Below are experts of layer 3 (counted from 0) of a mixture-of-experts language model. Rows are named router (the router's row for the expert), gate (a neuron's input weights, with its number), up (a neuron's input weights, with its number) and show model dimensions 0-63. Each number is 128 + 24 x the weight over its row's rms, rounded and kept within 0 to 255. Numbers have three digits each.
Before each expert's rows: a language model's description of what the expert responds to; "comes after" lists some tokens at least twice as common just before its tokens as in all text. This comes from a sample of Wikipedia text that the model never trained on. Tokens count by the router's weight.

# expert 23
It responds to: Spaces, digits and separators before numbers in codes, table cells and quantities, such as Class 321, OPS 3811, about, around.
comes after: " ", "1", " | ", ",", "4", "3"
router:109113114112127142125181147085176149114085074113182115104139111130125074145112141084156103171139164119100137178121155152118138124121109121122126162124099110137103142134198133166114134115166159
gate0:168155125105129130132157111104134129114101129163136136143126141072155133146156132104092139095136117108097152165153164137128116109175167113114157190126126156118127149082118153133125187103126143
up0:107120138138114118117082141145136137151166114126129132137135112159122118116113138153175133148124128142166118103104087118094114158099075131127117099083094098134129080171137125116143081140144090
gate1:116133091091095143110118179145127120143137093146096137108151143127113167143125106166115174136107136159110160104146100112142113115139105121075119166139070115150143148161095153156125131164155105
up1:150180098127120107142139095094177151126110104172127104104122113136126110144144100113072165130156144115139179144121106139152139071096092125147142165088141099178128160160168108162127118131143124
gate2:149110113124150131140148115101125122171148124116135140078111152135125151129131132127144129112171160097091109069126109093145073118128153120070093131134129135151147153164108126172122179140161115
up2:070169151132115095110137088129132100085084127174129114164134097175160123115107124109152182141091142162138130176114118158124147130147108113176122145153117126085124143119167124124100089153130114
gate3:141141135088151142149118132154086159151072102117125120120181122126112095167132106111140110075163130150128110142098162117130128134088139112095106106144119134118146131138116101084107152105139148
up3:151106146099136128157129108121094127131102118156145107095154113126192182150109142088145125147140119100089091164122089097116094116110163120111114069143142168123165104131136162116102154092096145
gate4:118119101138107163107126117120115133121088132159127096133148117170105117091135141101151133126081150137101108089144110156143115114109105112133148098108131174131153116125112146102105172111145153
up4:113155117153089165126106099138108143128113110164124103124150128168080128134152146129142120125075167125125136096131116151151098116096116117095138102110106175121140096123112140102110167118158136

# expert 53
It responds to: Degree and prime signs, arrows, Cyrillic and other non-Latin bytes, and numbers inside statistics tables such as percentages, vote counts.
comes after: ".", ",", "5", "0", "′", "°"
router:145143115114105132096181143094149127107088082145134132098113095097150120102122142098154094197140136121081114158128145182124101103113121133135132143142114088150099133125182140154136143094160164
gate0:124156119104147152123123125068141193108119104102154124159134100147137088108122135102144114147071121137130133178110138132120156118084128135123140138161115109149126118140133161119137152112134127
up0:112137120114127148133093163095125206129138100094144136134111106142132100119114121127112135152068148143129138131097128130129170118083124138121144130164115119155131101136130144133133150134150106
gate1:121082101107146166121124088151138135150129141112137131116136157112125109129116122130122116113146115139107134142120155135140125135161174118153143145120137144094126094117094150141124131143160177
up1:114151127126102147130100111131130126110128118089139132119108146089128119123127117144125123107133175142105122128146117097081173131160123139131154128114115161104136137146129116118135135090121102
gate2:113114131098130124101110145122130093123163112136109144117132101153098153099145127112107110120101099148142125113130103118144111136150078140165144158147156175167126067155108111129102095174100141
up2:168104100124127151172113139168144138151107139157110105133131180150149128136132133142131165107152184097091125118165102096106150135133137130114130101152153090162145101104132160136150174120086123
gate3:126103055155131134113106149110143103115127110101113135145110123109157144136130109120075131065122072108119077130076119082126141096142145135122139121148103128198123141127173084119096098129150109
up3:115172099106123122122142136151144093133141131123112134110155097138102168113156120147120139108088133113101149087166137106142172154146120138091152146109100110133129148134139126116127081108102117
gate4:105125139123109141094153166153128125144119159132108112112131108147102161096117150139157129124081159127139123105137138147123149121132179148129156156113150126111120124127128116104122143114140084
up4:089100104081095177113131138123105120155163121142113133086114125100107141086107142143156132156064135109162153149149096133106169146127161126145113116125164151085116151111139104091141119075122125

# expert 31
It responds to: Small numbers in sports scores and statistics tables, especially tennis set scores such as 7–5, 2–6 and table counts.
comes after: " | ", "–", "| ", " ", ":", ", "
router:140128127132138117110201157097154164127045117123156109104177082121116075128124177092150075153134147133117115162141150177133137104148128138144088167115097121155092146151179156135110159121154130
gate0:097109128126207093126130179138120114133071131135131132123096138137126107114122107096105108110159099188121126128138073122138113113136087141166191074147130136124127108122118132161149101138094123
up0:114130150104080131100143083127103119104164136141136114112170111132132157076134115125137150161135113125130132117133118158117157109156111071126140121165138111111147145147098128118090115143139134
gate1:148106150105159133135107137131128091120123133135150148125123157147139135148117101086151130118107115138132127123143140147156129104151154119086129126128159187117154091119136108045118157102099112
up1:145146128123172165143118158100149097120110112128109131144170109142111116103095128161104135119128134139164135127123148097120128159136147120118111068156129154104091135156121112126086114139116140
gate2:165104145142130138153115121166136171170128124137112125105143127136140111138119082140149147109111172120129171095127139124105111166131160128125133146102148116164126111128114123127131134144152088
up2:139114195140112138110100104139097167146179138100118118104141130147082087132145136129145111118126102154132105117139164126138113146119105126153111131091079103132156123109124130128118075121117130
gate3:089159119102120098123154135142137120125127142113160133132141108147103103150119139155128105123105113082100106124129107081125116111120160105138084133118173119132117160111129118143154125118141107
up3:178159129126099152141096105133121085145119078125134122152112122147087130107160115136122137104178109133108112072122123115113085124103100140095176132128113111132137145161070119119130146164158144
gate4:161189113145150130115127109089126118118112120162138125130076097126103125164112089166103089126150130150142116146070152154127116169154104119159140091081141133163131092136150168121189105132087113
up4:142152132125060131121130086124087124108167121128126110150076112141094114146128106180094126120142144146119128134172108123086146125112133144170174129175123153152162102147106097112124140155128127

# expert 14
It responds to: Numbers and pipes in sports results tables and census age brackets, such as W 85–70, "from 45 to 64", win/loss columns, and dates.
comes after: " | ", "1", " ", "3", "–", "6"
router:143128122137116130102183139090151162120051096121187111107131084109119065102144146093132102157156150130108109175131165184130106107133132111142090177162109112136110144156176105124106139114165136
gate0:128130091092133152154113120133115151105111106121137118133115127105115124166098086151092096112115157085107127108099108142160100165142129112164128136146139085132152174132125134106111163106128134
up0:104112146158114097146132072127123112123134147112141124130121124194123157135119157157121133137157083135141113166136109147130147105149133147123134150142098129092157119173136112088136131150122146
gate1:166124144133124168110100146128092157115166113138098136150106164108139129103119127111141149091156107151130147174125129097128157129102131093125204085091142158100119142063096141113165129109086128
up1:153121132116124140117140131115139112138169145144096143176150144189149136137132111119137146139138142113144087125112130155088207132146145092131174122138098152093139105128137155088165139126104110
gate2:163139124104138133139127184119111160156123113121102118118082155122165100154178091089112129069113145156106104154113136139120164115127107106150138115116120136138172141090153118152135139114136109
up2:135120105133133128116143141124131135202113129168139125118074125142147119144092111100125133137179150094149133102143138172133147121114145141155165142132130118143140080121124112149125131135174180
gate3:140136104156142145123125123104148160109114139125085115089096128143131169064165154131145155112129144115132149129148115163113132138157164116063138113164115165125090130109136138097129140152078127
up3:142109122137147133136138168090120118143145114169123143145128161134167103182129136119124125117127147140096134164127162103117157126088155119112124134102097122109160171131140174165179176133160154
gate4:132148146128102097148118156119138093139087164106122139157131127161112121099141114121125128135119095107136126130068101135093148111138156106122167156149131120135084131125128080130098095107149122
up4:093149171101099105129119151148121116127107142102121152134139179146134109146132128117125093108100086153111145103120159110119122113120148087123111148072110124136146129113142088169153091126140099

# expert 34
It responds to: Final three digits of years after a leading 1 or 2, usually inside parentheses or date ranges, e.g. (1997–2001), 2021.
comes after: "1", "2", " (", " (age ", " (aged ", "–"
router:150112121080159137089187151104188154094071091131193106146162117132114135136097153076126068149158148139116128166105145123117142080138146112129120118139119108159095118137175124162129153106165161
gate0:124116119107158138152155107114120085107159155107123130168160111109113129142103125095115127129147125137128111137090133079125140125212107128141106148146119104107136150137133107179097157105164123
up0:118088134133121106115106125112093150092132101120124116120165124152137145133119069148130120118116108114127142150130135125119108136122095149128119137120128158191107165068128107095141093166119132
gate1:119176111122148186151127111116120087162145153136121126157145098085136126110150159124118127150113123110099111128123159144109117137112149173082130144145128129133159133116152084138124154161092171
up1:106115117106105133129104128098126161088134116137140125093091169158121121127127126118138152085123131141162129139126117115131139141163168090167114102122177152138096137105123192131131089112152096
gate2:164156101094091107133101124148086114173114110136110134140093114165151132147122123084111135122103154103141107113122145135145154134140132151104166090101143145125167140067125129121134145143086116
up2:127052142199160131149157175116123116150147172121096166096086151109091125117172106174149095143167121135134126137133084124145133108089154124115106169144145133121159120131144147085146171103116096
gate3:115117150108125134116160127131157165124141177135132109112125155094143128113140158121155107089140113126126128111144117144095122136175137146098131121124160107116107126123129129164130102118096078
up3:138131132098106113140105116127146146111152121135108112131127137102185126122149143152145134097154116132149113100089084150132107143191158161149124131102157110168150139162133111161135106136084103
gate4:088127140070140142140137105137174099109171120128147133128198090124117111157135114128113170140115121135104108138119164097172124159128134118146098088130125135150112124147146116153119141136143154
up4:142146132164107114105116131091077138132099114107113150113073142140181135109130142125131096138126091118143131138093161149123138138114129135082117170105086131124117125070132137082139065132122128

# expert 2
It responds to: First digit of years after birth, death or founding markers (born '1'966, died '1'928), plus byte pieces of Chinese, Japanese and Thai script.
comes after: ", ", " in ", " (", " (born ", " ", "- "
router:131109108070136151114181148087153138124137103112129095156165093120130111125114151083154027157129151158117120176158150141129146129135102139126118158149101102127107127102190141132114137097156160
gate0:147136139154123151122103151187132184118136145129090177134117161097124157128125105119128172103120140129148113156144103126125172078144141136128123100134140153125104138097161112109142102123105109
up0:080144098116111128118127127091134128140113179129144101107159110152163101095142134151152155120162139114127143118158145121122134147141121176147135148159158121136088153129116095092100114123090093
gate1:168145129096104146154144178172148119161127138129125130162151117142102152115114142123165096135147144145138081135136096115160112144164175099156163109117079170138168076151125130122092144138156124
up1:196165161141121144134110150152111082148139135126160143116135097173116134120123117128133097146124158109111148117117080129099098096104160094092116130126148145137171164163125144146081138074116157
gate2:154134134104134139138130157119126091115114102143137117120138114098125130152114103127132119096111146143150079095170139115143134183132169133115141121111099107082129154111126142128104146122143068
up2:121094133098127136111122127124135095079113108165145087127140124131122137134103097129178119107093167146145106119130135146123120179121159155143151107131141129137094119067101163125172144125153122
gate3:142112134122171145134138102094140119137135095122164128093136115115110118098099141121131147113135097124116122127128134102128126152106144086156139154127156120124127120128123097108143133126165124
up3:072120124142130113114105165139127129122122147133132119156111140148129110118117125134113128138120157115125153117125153173088138084137141150126099093119098136150111147139143128171132129123113130
gate4:143099109118144115111138117125111120141137109141134093162111099152105131110109090135149102108124153108130105111136103139122154158134165162127153082103150130118121115095130183034157157117153103
up4:090113099132160090131116126099136130129129149129140107134105128161134106123089122148129126075125128103124099138109183131115163128120134153163143136109144124123096124105171113102100153090133146

# expert 54
It responds to: Periods ending sentences, paragraph breaks after headings, and en dashes joining names, as in Iran–Contra, Hungarian–Romanian.
comes after: ".", "==", " ==", "===", " ===", "s."
router:113126119123123157116185136085158122118067119103177110128167105139123101121105134102159065178122153151096139158161149135119131107110118125159093131150125106140130139143176147118129156097121136
gate0:120117128156128141135134168147150107162116145084136145128160118147088131120153148146165184158110125097139142113124114122120145158163150118111095099108100164109114153154132125106151106110149096
up0:093151137144145129148122108148139089157134181071121153115151145150084136103152118154134173142121119141145130105148103127121152117158143117110087128113104161119121120147146130125156091089169111
gate1:145096090099154121116132099106142131108098084132146124090150114119146124136053115115080097091144117103124105131083141114136123122105092141141151136101112129141145156094138135118096161131160150
up1:131100102120161141139119140107123111128077115149132170121122128114114105134047103135100118086152146131107118106076165079164153121087085136133139118111115159126131133087115128089121136114155127
gate2:113170142123066146124108074109112130157146127119135136156097131137108130128139125127177150060095100118136111115137158147146129106178111124137141100157133154130139087134097113099165157109134163
up2:131125151122100083129120136141150157108101141173138114135097119153124097153104127122133137151160114115160148107141142117133134109137117171079121158127102142133131089153108126106141110109160090
gate3:091146088155169147137154136094140142163112134112153127099138094108162133089162141117113116136123166088124137092107114140146102166111177130156189111163097150158120143113113120107141158159067125
up3:100141169136158140117169117131118133137125129094164135098123118094128126102184142115100093118093127128141146145144167137112132163118174128128154095123157133120124139124114120154138156116100140
gate4:147131192130098145135125108117134137119167092083133136135108111136111106124118126143118154086139140144124125152144088134115096127151124116114106128104131084091107090092123090168113137103152124
up4:108120148116092106126108137139143180133105158174110138120085142124116132152181131134121079125147113083124138138150128168109106110110131152157135128140148126116134148152136146137129149136109131

# expert 39
It responds to: Line breaks and periods ending a line before infobox fields, lists and section text, such as "- Born:", "- Coordinates:", "- Kingdom: Animalia".
comes after: "\n", ")", " |", " |  |", "\"", ")."
router:120143070083125116082185105072154153077107089126232071121199081119108101124109182108142105183117156120108109172174170142093148100112118135149095145167096101153097130134151159142110150112133154
gate0:150123155078136147126139148132140135101133179160168167127120107126150182109059127125058111132158086122092127134159097136101126093092163136094155148111081119136111145114124125121113190132134112
up0:133142126121124104111089122071129171125131150094152094114147121103126147145114177076146110140151159126136127182108133151085143147125108105119116089130141115119138153134125126149087115093131125
gate1:142137132098164094135111171127132141148115136164142147117120108144125144163106112122141122099133104163131071108119135118113112121117153142100117097180056137196132123127130114083144168131097125
up1:127108143118144121117101147154126113129103115128128144101118145115083160109117120139123124072140080109124124094168090134137152097127157143131160113116119104117145152154123112111129129136129148
gate2:094129116147116179102157107096143167094155155131152124137138110114122087102140148084097135133092154155125146135142071139106083126180111151165135136139170138138125113177134117096155108090106115
up2:163141166180159100184138146158127129148119144097146115125108114113133146152090113156130127122183166154094127098152085086131167117103118116091142113111120131134103111112147141155102152120149140
gate3:138127109137122096139112155168128148129109151138153145123085149114099130158138127146144135121123139136134157125131109106131096118138153121148144144132132129143151127106175135105092154108113120
up3:139127138106114111144119120075143161091105164096158146129141152112148149145120133094091135144146150144125138148115106152150116138115134118118146118099134150157110109121141115168110080150111146
gate4:078128103068154125116140143137114126108133158120130126148123139114106113127072157142149133140128112139141119151116127112143093112145164146157131140147119148115175126152136123136110133114113123
up4:106163144127133161107141148131120149128122126065129139138153114154134156156141190091160115115134114146102150128106108152110128162169155097092084105132146121137083188184148147172124145126127121

# expert 15
It responds to: Pipes, semicolons and line breaks that split cells in sports results and stats tables, like "; 3rd", "| 1.", "| DF".
comes after: "\n", "0", " |", "3", "4", "| "
router:121121122129128118115230137109156106123062115106196104113172119128129090111122143128140057185150134146126121149140152164112131105112112148155092157115100122146101147112194136158136135128157138
gate0:135159143100136156125132093141117134125136113142098119078129086108138105124130135104148142148162095109142109140160120138126107101126155174162106131118166136148145110189116169183132136112109135
up0:115143114149108102127118122068149103105120142103147118170100149175120165111104130143091096113122171153113142139070136130131153157121109087114151137149107136107093157077139090124130142131150118
gate1:077148087123106136151141149155154081115139126133129109091160146118128124177118161119141136108092136111121156105116129108137107142143123111144104144105114146149125116122123154200091142137174094
up1:105164112147156155108107079081110172132131126128109123108123134105132100133112134146130167132109094169171130198135165137127109115113133132117127145169128161116105161121141136061159148145094100
gate2:106168110106096129128101114135125117113143149116179143092138123111124116098172127122166103114130151127155104118126140127100171096120156108103150122132106116120100121136142138129151098124098127
up2:110093145125131099154117140121137084128110149111149117102152124136138089152110126116169105158149157153136093129116167127118134099133151130095120140137144127135114095122165131153120111133127120
gate3:141144145113140126125141084122138076142160151130158146180178113155141145126068098110096097137143100152119116115150126149109076146094095111106121126149125151165124082119114132172130099123122130
up3:101134100125150104104137117177119126165105125082136125140119101134123129100106137153112169157150135122126121082102182095149134160143131108126126130148174110103095116102114113083137114127107128
gate4:120135079122121146097138106138102117121120157126137084157142117127166159089114124136148154160121136117104151112159134179096140154139124146117151135169130110115098145165129102062136130116099155
up4:124124157117129129141131164142163135151148107155130153141153122103122116140140146117162129116117124116145106122074129113133115127157163105127096089087126150139123109129110131184118146122154098

# expert 51
It responds to: Digits and number pieces in statistics, census percentages, coordinates, tables and dates, like 0.51%, 47°23′31″, 36.
comes after: " | ", "; ", " (", "% | ", ") | ", ","
router:147142107106123130099177155085166120130064106140166115119140088129125102092144178082147041153141144124103121128128144174120113118088095131127110149131137092140085144128176131164130140096167147
gate0:165141140113193095114121154117137157125129111111143133120089171103128157110137128132131133071134107157138130151177098123144097133133108134106162115080132098144127135095158111098129147108130112
up0:119135140143155087158119156135128092130111168117135106110159139157112125106131117126132142130094178180136156159106118122150088112103122163131142179096127153169090115146155095121111149116099106
gate1:151121116143119112128125166172097120136129169127117130133114181167148127112159129118150159127110145165104159126102109142126145126098117124138127109144127124119108072101098165122124114133144109
up1:145103143154146083139143121120125154112096094124145126140132100131132088097136116155131141152133117103175120116116118131139152162141144108167168162098105076100095118106123131160112132153102116
gate2:127137148118074086134118123084117109122095142140119116137122098142149106110131160098139150134093130091130139146117140148143119106127159117109108102104138184130064137102124115159093141147118166
up2:172098115116103111130125148155114131135074098148120133083086149125139145127156101150140114099147088135104153125121075080141124146135143157125139141154098089146162095147127141106166103144129083
gate3:185112133155116139173102124108140160128132143141136143118141167118070118157111120139151087130180128113125127119136123130092109143114121150133150109125150084132144119121087127127150118118153159
up3:147141126123133145091140147149142088116128125112111129092120132103134162136164168136123101097121165070115134130174120098141137110075129063084144127114104129118177137134115081113107148105157118
gate4:153120156116147071139154110129132147122098160137118136131135153149126076078152099136133168123165118085117136124128149153137169064143093111125144141117128131093121134158108104118082116160134111
up4:174109126136135117144122162092130099160085119142120155130124151119135140137089136129125120110129141138089129155112162137147087133104144163117135190095092142184131135118146155153160122133112129

# expert 6
It responds to: Digits in years and ISBN prefixes, plus film, novel and episode titles in filmography or publication tables, e.g. 978-1, 2009.
comes after: "2", "1", "| ", " ", ")", " ("
router:152135147101124133136187149112178130132094113117193066126155071106128079123096178089153050154153183127089122150165165150131137100122107106126129156146084107143127132153137129140108155115168181
gate0:132112153141131132143121123116134189123138132117136100101116114152112172158166145115136170115132129104130126177111067128150143094150152160138093169141145125174126114149138135135112129142140119
up0:126137090122124152138156188116114100124139126107123169106083117131126091119098119145100128136099112104109138112125129123143118140100179132121181148162097159150124165111117138155153151127133093
gate1:145113094117109069138142145140073144111126096117092112148109133100163112111134133108104130119076105131142128148073167126108150138112098094131121126160102111139131144124120110120107123125122136
up1:160096117109106136149110146137120105120143118158121115140114149088159102116143114145153100135144124127134112156095154134111127135130118087130146118153142110151132147161137115115089173124159142
gate2:140111095107147123113125130182098130137120132151116131127142134091109076130178121109127178116097097150170093097161038106125119112144131113184109090177147116071133098122126131089108098128093121
up2:109152130088134143135119123109122140107132168161134076119161101166152157134130121095135157140102113128130120146060139115142196066108118134139141138125111110146115164138128136088129166127135150
gate3:138109141115154162134143140132148106122125095103137124134094154147098129118106139122134138115180114142130132139093143147140172105169123131153179095160122153117160161127125116181118172127117170
up3:117145134131113120127138096113139146122129142143152119110094115143111080140106124134131098122198121127144138145148093128165136083098160159146134131132165064138120124111146101109081133112130131
gate4:120121160138156061143103095165117145147137102122090120142130129138123166169165113132140164171106148148090120102118121088148170107129144138125165162136108165156107145107120131131117114123089105
up4:167129139149139088133120140125132134112119134102115133149108179136097178130134115140132146134124128117075149113155128098122191116156100145159140123152120107128108182129112098105122104108137131

# expert 61
It responds to: Pipe separators, dashes and header words in sports and election tables, such as | Team, | Score, | — | —, Total votes.
comes after: " | ", " |", "0", "–", "3", "2"
router:141125083138167122082156141103141128103111118119173078110149105103116111102118144098125086146146102151100126140143135162107103103104121142163120163102128133129108152106208144138135114102111147
gate0:128144110136129109121159092118109129131100205136113096186113124114123171099155123114127145118155089080106098100178146130106171099177095148107166165122131131105106106120167169096116126074144149
up0:143124161176102147162125108121141104101106131120093124090108132119177149107122119114125152138188150097129109098113155156140123123110112128132154156119124115139145165098109131106098101106118156
gate1:162137127150160091114104135137144077165067164153126129114124150162109143138131142177142129107143143146136105168157099138090128116168128114103187119134114134135123132113147130101122155125159139
up1:124128080107144111123144143085138152121121147125115146107121150082120162136135106143149131119160122131117141106165078112094093111107144140137098162126130137120127139093145106135159133115111104
gate2:130142175132134104171120151106138120128128149134166132159125138140126128165151112129135110125142100127150069172114114125117158166138136101111111102127122114174104104125122147099131134134131153
up2:214138096163138104146124124123129135094115106116150092103145119086149109127157130123140139122124156112101133137136113094157125157089145153115096128134114099102102120131129147129085129133156181
gate3:080114137083100172089097140151156116163127155124170147107117129140125123138109109155144095115133114132126150152084100110128156108118172166122146119133178087126150137124099180133153111149121115
up3:106099088113160097156173117150095129115112184128154136119144151127127115110125098122126116128113125120130159136136087168100117127125147096107099112093082153082139153113142110082130136142098114
gate4:123144134116094108110125136144098040106125111119129116154116116147153156115151114139096129106138152101109125148119114108156161140134097140087147115127122172086137091101122100155123102151113102
up4:117133105158126146148123180152125100141125136130121121106131136111122120095146105107136160148118117142117119113096094121128086134155135147158133134108132157112102156141141152112142131165113094

# expert 5
It responds to: Line breaks after infobox fields, sentence ends and headings like ==See also==, plus closing birth-year parentheses in biography openings.
comes after: ")", "\n\n", "1", "==", " =", "2"
router:140116113108166124087197152083147149087131106091193077131156098129155099125079128104121077127119126113082112165145140137072123105095096140145096143133115101146103152129177122129096157073143163
gate0:139182095118124142126117122125137157124141128142071089147130141151099123089161135138130162127141098189137111159132076142087117123118135163145170124151117098126108117105162176119181132134184166
up0:122136145132195135096135123130137129131085124106106088134176133126134124086184137119153121101169097132109120122130139135125122141121144133158097148127106158124130109098147110102104141123177137
gate1:135109107102132128119100085125141115103135144161110132116152139123176141100105153127146175146133074045114135134113070125104138152113136113132138179114173089136122154119117190149149144128128126
up1:125133122148133122158105166168134169147146143130108106126096128122079115158198129142110117157136174157130153138109127152099073123138127124152119095190088114135116151145142171108172126169115130
gate2:110115150160100110179126165132143150099139104141170158128144119128114098128163094125131132127110169163107145080081087096168091134141156170118157109099134167168156103141146142163113140171143101
up2:115145134123142133143115100128126153123081106169139107087164085133118114163152149138146133121138168143135133147187133084200115108146121146112158168132151131157133134107143147112108153156108113
gate3:102146167066147112160119138105147116143131137122146117138152147136082161123126145118107135136117206172129135114141121072189112133169115132107124135110132120126117095171162115180140087117111102
up3:089132078150149119079123167127125190081114097147140119086132154130137124138121108113121139115119177102148123213086103101101126106097125124110111146153143136144123120091143147083129073136128143
gate4:130171080114096160126112129104139167151135124139126139130146104116079114132125139163124142130111153088159070137151118185085143142147130126093115102113119119126101110149118107053119116080111113
up4:141141087133098153145107130102135178155131107133151138132123110135095125114098119156107137120119151111185068150155097192065128133149133116103134115098127116134111105135113120050134116089113126

# expert 49
It responds to: The first digit of years in lists and tables (2002, 2016) and career verbs like began, became, started, debut.
comes after: "| ", ", ", " in ", "\n", " (", "- "
router:118121104076137138119215140089170125112111109114231110129143127144126081106107127081144090137127107133106129171140193144112132134111111124127130162142130108124080132146156129153099161080164164
gate0:134104121128128106124147136128155166120117113139120114140185148133135114167133148111144177114135137120141181168111104115104164147149122140136086119116138111123143163098133124120156136094121143
up0:158127119104117109142102135096151159122100119155100128147192158163118105123124146151155151123146118127172156157086120136094179132166104100099095100149141089137132162119111103124153148101126136
gate1:078142105148185098100134135108117108105134115134132133125125164111092181134127115118142144134117120095116138151118171149109098126123140110154119147092151117108113099106121164116143115130121128
up1:172115135142166070125174143080099128130120146119105117138094155126149136124104117102102140134132116161085133134141144090156085116105113150155162153095112142163131111137128100166110103108119136
gate2:094119125146120103116105147142130122126122149121099137141149139135086144155132129147128133151093099139101148116076150139109119125144136117154134141107086137175091106085183124124129142096117136
up2:159136084114138111136129090114104126156085142135058125175128166112158136123126110160108103119156140155128131098121086115116112112169156112127140110121148081128096095108165132186103134134162103
gate3:155154111126150143143168107134161121142118157093131131134134121162134175118139133112114124136145139150082132097135114120123099095175140174143131120114103190105162121119125175146130146095137127
up3:137131132104163133135114117139102115117110027144094118150138166127173158147126150171140144126161151119124153152122150159127149151131086125103136136149120093119092160098127150159152133098135125
gate4:126176120172092150147142070094136144106129113113117128117121145124148159118115126123158131124146158119154098100104142141106131130131177113130135113141182133143147145160140111162090121122151148
up4:150057144105137128113137178166134119140112125108133133140128110121114092117120151132104082131125117147101143118161117138135106146130088149136133115077096095125129115058125127089140126140102125

# expert 59
It responds to: Digit groups after a decimal point, especially in decimal coordinates like 36.283889°N, plus table numbers and sentence-final periods.
comes after: "1", ".", ",", " | ", "2", " "
router:129105126116149130115185147100178143109060087132170096091150116148113102141119153118150092170148163124137138180142149158132137114129127108134107148123120100145091133141160145153102132096162147
gate0:155134114121158125126117155132160135190110155151128117126119145143108120091160106107101148121207112138084144089179136142145123091062129167116146161142122147148128107144124109134113132112134156
up0:148128140132165114126103142152147116159108154138124107147107157146098133145150112121095134131222115138104141143174112121135102075100136164100154160145137153169134121128096103101128123102122179
gate1:096123152113112143141105079130162174134145153094102116074150113123116122170126148121094142120102164147122132112127076111164135128150083144117125099122091138101134128125114144175109153122113121
up1:111117114127135115111150142133117130146146130150128148121111127129131145091107114139068110146102090127111147065154139123125125110070130115091173127105102139111129167143113110150166121132145150
gate2:120120097104133140116128133092149136117117127140108137102129121122111132088165134113097162109141160136133115110138110108136128125098116122187170124111167088156146129155108157120139138122120126
up2:103133106147146113124120131129121142157140128126146118115147110116101127130117110128078125133133125123112118109127081118141137123113169093103112082155063137142149127133132092094144141162155149
gate3:146096157147153123160122127152163182135104135141113175095103133139119118145122146131094122164157161111115114159106128109197160147156133154069146132119124172161134170172164131125087150125083102
up3:129173154152117152122147110150170149140132161128120149133151094095132100180172141131168161183158125163133142135170138097169162150169165126097127096140141157153144138109135114095116158112122106
gate4:144122172097152088151116076140148160129143132118117107111138141155141174156135139149121159144136105185152114120128103129104114106143135119163133128152139106130132078153114154150109126112079161
up4:138115134129109145109128179161137113116133113140125127175124121111156100127136112119163123141114130090097141135134120127147112147124156151115147157151148113141139118121138153128133097160133178

# expert 11
It responds to: First digit of years in tables and lists, 2 of 2011, 1 of 1926, plus In, until, since before dates.
comes after: "\n", "| ", ", ", "–", " in ", "- "
router:103111094083130130109210152099158101117111088099220118132147108128125097112103141060170073155124148131085138154133162138121129110103116124120120162138114109124118113151179111139112143109180167
gate0:110149119132128116127118161143124106116110094135084132078132163096114119085128126100148188147150114159169142147202168128128147113113122192143150125133137115141108149137131072101149118117137168
up0:099192115113125153145104144132109138152143098097110168111140158093099142127106125108146178126163165125178164118175174096149158127108114176084148150162136146130138121130150097158146130136156167
gate1:119162134106107134101141091156127092109131104143155142106123123106121169122133108093106177128135122094120129125151113133106158175119109109113114133136129139140122081145132117102128132103123100
up1:122099144135132124170091150072141138138122152099121109116147164141129099158124128140187105147148151142142105125109126141141112094139149159136141112124124147151112142145120161139112140153134142
gate2:121110130113177121126138137145127137133146136099133126117166157099117110123122135070097131111132133180119151134114094128118136106135134127092115129160134152112163139117168114150085128143167100
up2:103107110176157113123119148167156104152107177111172095164140137146134137102148122156114080112117120135173116130109140100118132090149133114158078097116132133125146120126116141127158116122113114
gate3:113103149119108134096121122139151154136134107129173130143125060169133094106106148125113112119132095088132140116113085140126128141135149147128103134115143123126078150074114136128112120153106159
up3:118119142063130112089098154114122111134131081136133144168154107172128117106111144108109122108127082129155155172096130121138176172113123133094134108168158112139086107135110145136110118139148144
gate4:138115132138143137155139150122126131145143147130101126122145126140150142120127122154120113128113121156092128106113130117144082147126141117121148180113123148182133126093121127072094172157153111
up4:100151124104054163109109098109147092110154121149156129113143138114115170124142167141143150132103137117171117160140152129136130129100130127125179109131119136094090158141124141086120116131117106